config = dict(
    n_layer=14,
    d_model=384,
    experts_per_token=2,
    d_expert=144,
    activation='reglu',
    balance_bias=False,
    router_logit_norm=1.0,
    init_std_router=0.0128,
    lr_router=0.00197,
    optimizer='soap_variant',
    beta1=0.95,
    seq_len=1024,
    steps=5617,
)
Below are experts of layer 5 (counted from 0) of a mixture-of-experts language model. Rows are named router (the router's row for the expert), gate (a neuron's input weights, with its number), up (a neuron's input weights, with its number), down (a neuron's output weights, with its number) and show model dimensions 256-383. Each number is 128 + 24 x the weight over its row's rms, rounded and kept within 0 to 255.
After each expert's rows: "mostly gets" lists some tokens that are sent to it at least half of the time; "comes before" lists some tokens at least twice as common just after its tokens as in all text. This comes from a sample of Wikipedia text that the model never trained on. Tokens count by the router's weight.

# expert 13
router [164  75  96 133 130 142  94 138 127  82 133 131 123 131 111 120 139 125 124 126 142 121 112 181 120 119  86 169 114 107 145 173  61 146  93  80 126 160  62 122  91 108 137 164 102 109 145 158 139 127  71 117 123 112 117 104 146 138 105 112 123 117 128 153 103 138 152 100 184 121 133 169 148 161 115 143 122 158  73 163 104  93 132 138 103 141 157 108 139  97 139 107 135 136 103 102  99 130 105 149 152 125 146 126 121 141 145 115 104  66 110 136 100 136  88 143 136 134 106 141 113  95 100 146 133 118 108  75]
gate0 [120 105 194 151 158 149 132 115 146 134 134 105  98 147 151 123 125 112 105 115 146 141 141  96 133  73 116 116 128 123 177 100  92 113 125 112 127 159 123 100 101 157 165 146 122 122 133 146 119 133 144 123 152 124 141  93 105 122 122 141 153 127 118  67 137 140 144 152 110 148 127  89  95 157 140 144 104 121 155 161  92 142 130 117 114 118 142 104 113 131 169 121 126 123 111 130 141  92 117 162 109 107 133 150 119  89 169 130 118 183 129 152 112  90 108 100 158 159 118 123 124  88 119 116 137  68 137 117]
up0 [158 112 138 130 137 171 129 108 130 113 153 121 118 109 108 139 140  78 164 122  97 177 155  80 106  87 158 118 146 136 144 102 133 131 138 144 124 108 132 150  96 142 138 135  95 160 152  80 144 148 128 108 115 107 140 144 169  83 104 122 104 103 119 162 137 138 123 122 118 171 171 124 151  98 115 107 129 155 162 125 144 165 154 171 108 117 134 145 128  72 149 131 115 104 138 125 135  91 112 122 135 104 129  98 125 113 143 144  87 164 121 147 144 153 134 102 145 157  91 128  99 130 158 138 118 124 152 111]
down0 [167 126  84 140 133 120 103 126 116 109 153 114 136 136  93 180 121 139 144 139  86  92 131  95 149  95 114 136 149 130 117  93 158  87 125 155 172 187  81 101 149 144  86 160 117 152 128 100 120 111 151 151 107 178  94 118 130 114 142 142  86  97 159 164 121 138 157  98 110 133 159  87 139 133 132 162 196 140  76 125 126 141 121 124 139 127 112 129 164  81  99 125 157 161 139 115 120 123 103 115 127  95 160 100 125 144 128 116 149 156 104  89 144 168 152 148 126 174 129 130 116 138  85 134  97 124 127 130]
mostly gets: " States", " York", " School", " government", " France", " Street"
comes before: ",", ".", " of", " (", " and", " in"

# expert 7
router [154 160  96 129 131 101  94 118 149 150  94 130 141 100 175 132 107 153 128 141 125 179 140 156 138 117 123 138 126  82 133 138 117 130 109 145  96 119 100 161 113 108 148 128 126 150 127 107 111 123 113 103 117 123 165 126 113 147  96 103 184 140 111 123 128 100 109 181 122 100 145  98  93 124 146 171  95 130 176 162 136 153 112 186 129 113  76 117 130 120 145 113  88 139  93 137 122 125 134 127 160 101  86 140 123 122 122 126 109 139 119 120  91 129  56 127 147 181 119 146 110 110 141 156 145 134 139  96]
gate0 [156 117 140 100 131 152 148  88 130  99 155 145 128 136 107 100 105 141 144 113 113  97 106  78  80 107 110 119 100  96 147 138 131 113  96 127 106 114 101  79 130 144 139 164 142 137 153 163 129 129 110 138 122 130  86 153 145 137 163 128 112 137 122 107  90 149 154 142 114 131 113 142 103 115 144  94 118 127 134 113 146 112 109  99 141 171  56  79  88 130 141 165 121 146 137 139 148 123 140 133 126  94 101 121 130 140 137 134 138  96 182 161 119 140  99 119 141 166 148 128 154 119 140 144 138 129 111 156]
up0 [108  85  62 133 111 140 182 115 154 142 137  77 135 185  94 108 113 170 129 102 145 121 138  96 130 124 147 129 152 138 124 115 128 137 135 138 129 121 143 122 159 131  91 141 114 132 121 167 116  96 166 125 146 143 139 115  82 142 169 111 122 117 152 127 112 110 122 190  96 151 138 131 111 115 108 182 121 132 112  96 134 100 108 136 142 138 102 154 128 158  84 130  71 179 131 114 145 124 119 116 105  91 133 173 130 139 107 107  98 124 127 106 119 153 106  89 129 113  98 133 139 138 183  91 147  82 133 146]
down0 [138 119  81 137 110 116 138 154 139 124 124 160  98 128 145 124 149 111 118 155  91 133 120 141 170 139 102 166 117 183 161 134 111 154  82 129 145 129 126 111 126 132 138 139 172 104 105 101 134 123 117 100 151 150 116 149 114 124 115 142 117 156 117 133 121 147  85 106 117 174 164 128  76  92  66 146 121 134 125 156 139 146 134 140 124 145  80 116 158 115 155 129 116 174 146 114 141 136 138 159 133  82 150  86 115 143  84 111 152  99 114 116  58 162  84 127 155 103  97 124 145 164 145 124 122 141 134 141]
mostly gets: ");", ")", "\",", ".\"", "\"", "\";"
comes before: "\n", " ", " 0", " 1", " 2", " 3"

# expert 14
router [113 137 118 127  98 115 151 101 114 130 174 131 123 147 131 118 132 125 132 109 168  90 108 126 137 101 177 151 138 138 142 154 155 147 124 177 147 163 123 131 130 112 118  93 107 133 135 175 110 164 105 121 132 139 134 140 110 112 167 133 149 100 130  81  91  66 159 135 108 149 143 142 124 131 104 131 150 137 119 124 164  90  96 123 136 166 117 126 137 127 139 104 134  87 133 106 115  70 158 157 120 127 125 173 152 154 148 108 129 129 103 139 149 125 145 104 128 103 110 142 128 154 136 149 150 145 106  78]
gate0 [163 122 138 126 146 136 164 110 122 116 152  83 141 126 146 122 163  99 141 166 130 102 115 134 130  91 130 152 123 125 121 116 136 136 102 171 151 138  83 117 127 127  96 137 111 132 152 101 195 150 137  96 124 124 123 115 107 102 101 111  92  98  95  70 186 115 143 111  94 139 123 148 128 102 118 135 145 134 162  90 121 116 122  89  97 144 113 156 141 125  84 113 107 132 152 152 141 120 142 153 151 152  78 124 119  81 155  95 126 102  75 112 155 131 129 133 104 131 134 154 118 113 114 148 103 134 100  85]
up0 [143  83 163  69 110 137 106 146 120 154 135  98 131 125  73 123 136 129 127 141 137 143  98 126 135 119 131 124 131 122 121 111 131 172 138 137  78 135 155 124 143 131 175 124  98  88 102 128  97 134 166 146 166 116  85 136 168 108 123 119 115 156 127 153  87 145 134  89 120 127 117 130 100  89 103 137 112 154 129 116 144  98 150 132 137 108 153 112 161  92 184 101 138 153 135 152 150 117 144  86 138 119 156 122 149 162 115 102 132 148 114 131  93 165 104 125 137 146 118 141 162 201 154 157 130 101 165 155]
down0 [151 135 151 134 151  73 142 157  90 125 116 123 122 130  98 125 130 139 143  86 134 116 149 114 117 136 101 116 123 121 145 126 129 136 122 129 142 134 145  96  59 119 112  89 143 112 128 113 119  87 146 149 161 114 113 152  95 130  92 136 101 109 140  77 113 134 161 126 151 116 160 154 134 119 161 120 107 168 150 123 151 145 134 112 102 151  93 122 114 182  94 117 146 161 155 122 136  89 121 162 135 165 105  88 108 140  93 177  90 109 109 164 126 129 134 138 103 168 154 102 121  92 113  98 114 147 154 148]
mostly gets: "\n", "==", "===", ").", ".", " =="
comes before: "\n", "|", "-", "==", " The", "The"

# expert 4
router [111 147 109 124 115 101 109 158 168 137  84 146 125 167 174 151 149 132 146 113 116 128 170 140 120 135 103 117 150 145 169 129 160 111 153 139 172 107 134 154  92 146 169 151 152 142 138 110 137 140 136 125 101 130 141  88 108 122 117 108 138 115 122 106  86 132 122 157 133 112 136 150 169 153 144 129 111 135 156 134  91 134 104 130 138 136 150 142 108 113  92 120  78 106  68 151 113 113 127 150 111 159  84 153 130 101 122 118 113 153 123 134 115 113 131  89 145 115 122 113 164 119 156 147 154 126  76 116]
gate0 [128 135 113 139 176  87 116 141  87 140  97  85  95 176 174 149 132 118 119 141 128 129 119 146 124 126 129  97 133 156 162 159 120 112 122 106 151 116 104 123 100 129 103 136 157 120 170  90 144  86 100 131 112 124 140  83 152 161  95 133 130 155 158 150 118 126 139 142 129 167 114 132 123  89 136 181 146 119 141 180 138 145 159 116 134 130 153 160 139 134 173 103 165 106  65 130 122 121 101 138 121 132 148  95 135 141  80 131 116 135 111  98 194 137 106 154 106 150 159 107 135 104 114 153 116 112 110 139]
up0 [119  74 135 149 138 182 129 100 162  96 145  87 123  95 106 114 131 100 169 145 108 119 133 114 113 142 141 182 124  96 133 145 110 130 127 175 107 149 127 133 135 134 115 113 146 126 134 134 119  90 131 145 181 140 100 191 163  94 119 125 115 148 132 107 130 122 141 100 131 104 105 131 159 126 120 124 116 127 126 100 112 124 148 151 122 116 105 116 132 110 110 152 138 118 143 119  88 136 157  80 162 165 131 145 129 145 157 134 123 109 133 147 113 105 128 105 195 129  97 143 108 101 116 129 149 154 150 153]
down0 [135 124 115 146 154 118  87 170 174 134 139  85 105 104 153  96 108  87 102 134 126 147 136 141  93 110 158 179 134 139 147 150 119 101 149 116 143 144 110 154  93 120 105 139 130 156 122 136 105 125 100 126 105 155 146  90 129 162 180 140 118 145 116 113 149 191 148 144 103 147 128 112 134 107 129 109  87  97 122 128 134 110 144  98 151 115 124 120 140 157 126 104 132 175 131 139  98 139 174 108 137 150  84 108  92 148 130 141 142 106 140 100 148 162 138  99 171 129 145 102 137 109 128  95  90 100 119 166]
mostly gets: " May", " September", " April", " February", " November", " 2015"
comes before: ",", " |", "–", ")", ".", ":"

# expert 12
router [127 167 128 126 161 130 155 133 114 153 123 116 128 115 159 155 171 103  84 132  94 122 159 124 115 116 130 148 133 120 110 141 146 108 128 111 109 122 101 139 135 149  85 143 117 112 100 143 137  91 161 147 129  81 100 134 137  72  83 146 109  98 120 156 126 120  96 106 131  80 150 118 121 121 113 165 114 136 152 166 153 128 163 119 142 160 125 105 139  95 159 118 116 148 121 135 171 128  97  82  88 165 192 160  70 104 106  89 138 123 125 147 149 150 123 162  92 134 124 130 161 121 130 120 163 109 141 159]
gate0 [138 173 152 137 166 162 155 131  90 140 139 109 180 116 108 146 144 141 141  78 125 112 132 135 103 134 152  90 117 154 146 147 139 157 116 115 169 106 124 160 121 112 127 118 109 115 122 131 141 126 134  82  94 142 157  97 147 120 120 130  93 131 123 178 149 139 120 121 137 171 158 118 114  98 154 137 140 164 147 135  97 133 168 131 101  40 109 171 135 148 134 107 114 111 113 151 135 113 125 172 109 108  98 127 158  80  74 153 161 138  85  80  79 128 146 164  95 130 151 121 137 171 159 111 130 122 133 105]
up0 [ 92 120 117 131 125 144 141 113 132 105  87 125 122 171 160 175 171 127 138 101 109 143 120 121 111  96  93 107 129 176 155 168 125 133 125 156 129 133 111  67 123  93 122 145 185 145 108 142 186  95 103 160 119 164 132 103 137 100 104 101 155  90 127 108 164 114 104 166 148 114 123 148 164  60 141 157 138 117 114  99 131 101 127 161 112 124 155 122 116 144 141 124 121 128  75 149 125 127 142  89 111 168 141 112 132 136  98 128 120 161 137 155 133 140 132 124  68 125 142 167 115  91 124 158 118 132 182 103]
down0 [162 150 120 139 147  85 175  96  83 108 154  93 107 120 122 103 123 155 178 125 130 119 108  94 130 120 107 151 132 127 106 108 142  75 135 136 122 104 132 135 133 130 163 167 108  78 187 120 130 119 121 141 117 138 139  88 129 104 134 129 167 123 102 120 107 155 101 173 123 146 104 113 165 165 154 149 102 138 163 158 115 100 130 124 140 138 121 113 140 143 138 122 143 130 139 129 164 143 135 147 122 130 120 146 136 137 128 136  71 134 206 128 138  91 107 148 114 149 155 102 173 155 170 112 117 124 122 123]
mostly gets: " and", " was", " is", " were", " also", " are"
comes before: " a", " the", " was", " he", " and", " been"

# expert 5
router [128 116 126 103 114 143 124 122 153 145 133 132 107 139 135  91  93  97 125 135 109 118 122  66 131 159  86 101 147  93 118 119 130 140 145 111 146 135 150 112 115  82 151 124 164 146 147 104 123 155 134 135 108 162 138 146 159  91 108 136 110 111 146 145 122 152 158 120  99 140 152 117 104 142 111 103  74 131 128 121  99 132 127 105  90 107  89 143 145 119 118 142 131 111 157 131 103 142 124  79 128 135 134 121 143 152 127 130 141 136 145 138 142 167 119 121 148 128 153 150 123 143 141 120 146 155 165 114]
gate0 [143 120 134  96  83 123 124 141  95 147 152 139 130  88 124 174 158 113 121 127 120 104 134  94 150 116  96 109 110 108 141 150 133  93 152 137 140 102 123 149 106 147 170 138 137 128 138  72 139 121  97 135 154 137 140 146 153 142 110 135 154 147 135 138  98 148 131 170 143 135 131 152 130 135 158 139 115 162 104 121 134 145 138 104 104  88 202  95 142  89 129  72  83 126 142 131 106 134 110 129 141 128 114 141 141 137 100  98 148 130  97 119 164 100 138  94 101 152 100 136 155 169 154 130 131 143 109 111]
up0 [101 151 120 175 154 127 157 122  83 118 106 136 141 149 148 108 169 149 121  94 153 143 136 154 114 149 170 114 104 126 132 131 127 152 135 165 113 109 169 138 127 135  90 132 118 132 149 127 139 148 175 121 129 138 140 122 122 125 105 151  66 127 132 101 173 138 131 142 121 135 155 138 147 108 101 106 156 147 122 142 117 109 113 178 124 107  75 121 130 153 122  99 158 145 167 102 170 166 190 134 121 133 136 137 112 121 135 142 113 150 167 128 107 177 101 103 143 175 112  71 102 128 122 120  78 134 152 101]
down0 [123 126 159 137 139 129 120  94 122 178  90 133 143 107 143  76 128  85 117 117 174 107  77 102 138 124 110 127 105 117 184 144 104 143 135 155 108 124 129 135 131 122 121  93 124 172  97 162 111 176 164  89 130  80  81 135  95 151 137 118 157 117  83 123 151 103 115 156 121 117 128 134 143 118 106  95 156 126 150 157 125 126 100 178 150  96  85 121 149 153 123  81 157 165  98 100 128 151 111 103  84 163 141 138 122 159 102 119 121 114 116 130  69 119 175 180 110 105 183 104 151 125 161 132 117 121 144 107]
mostly gets: " %", " Votes", " Candidate", "See", "History", " Apps"
comes before: " |", " of", "==", " ==", "===", "'s"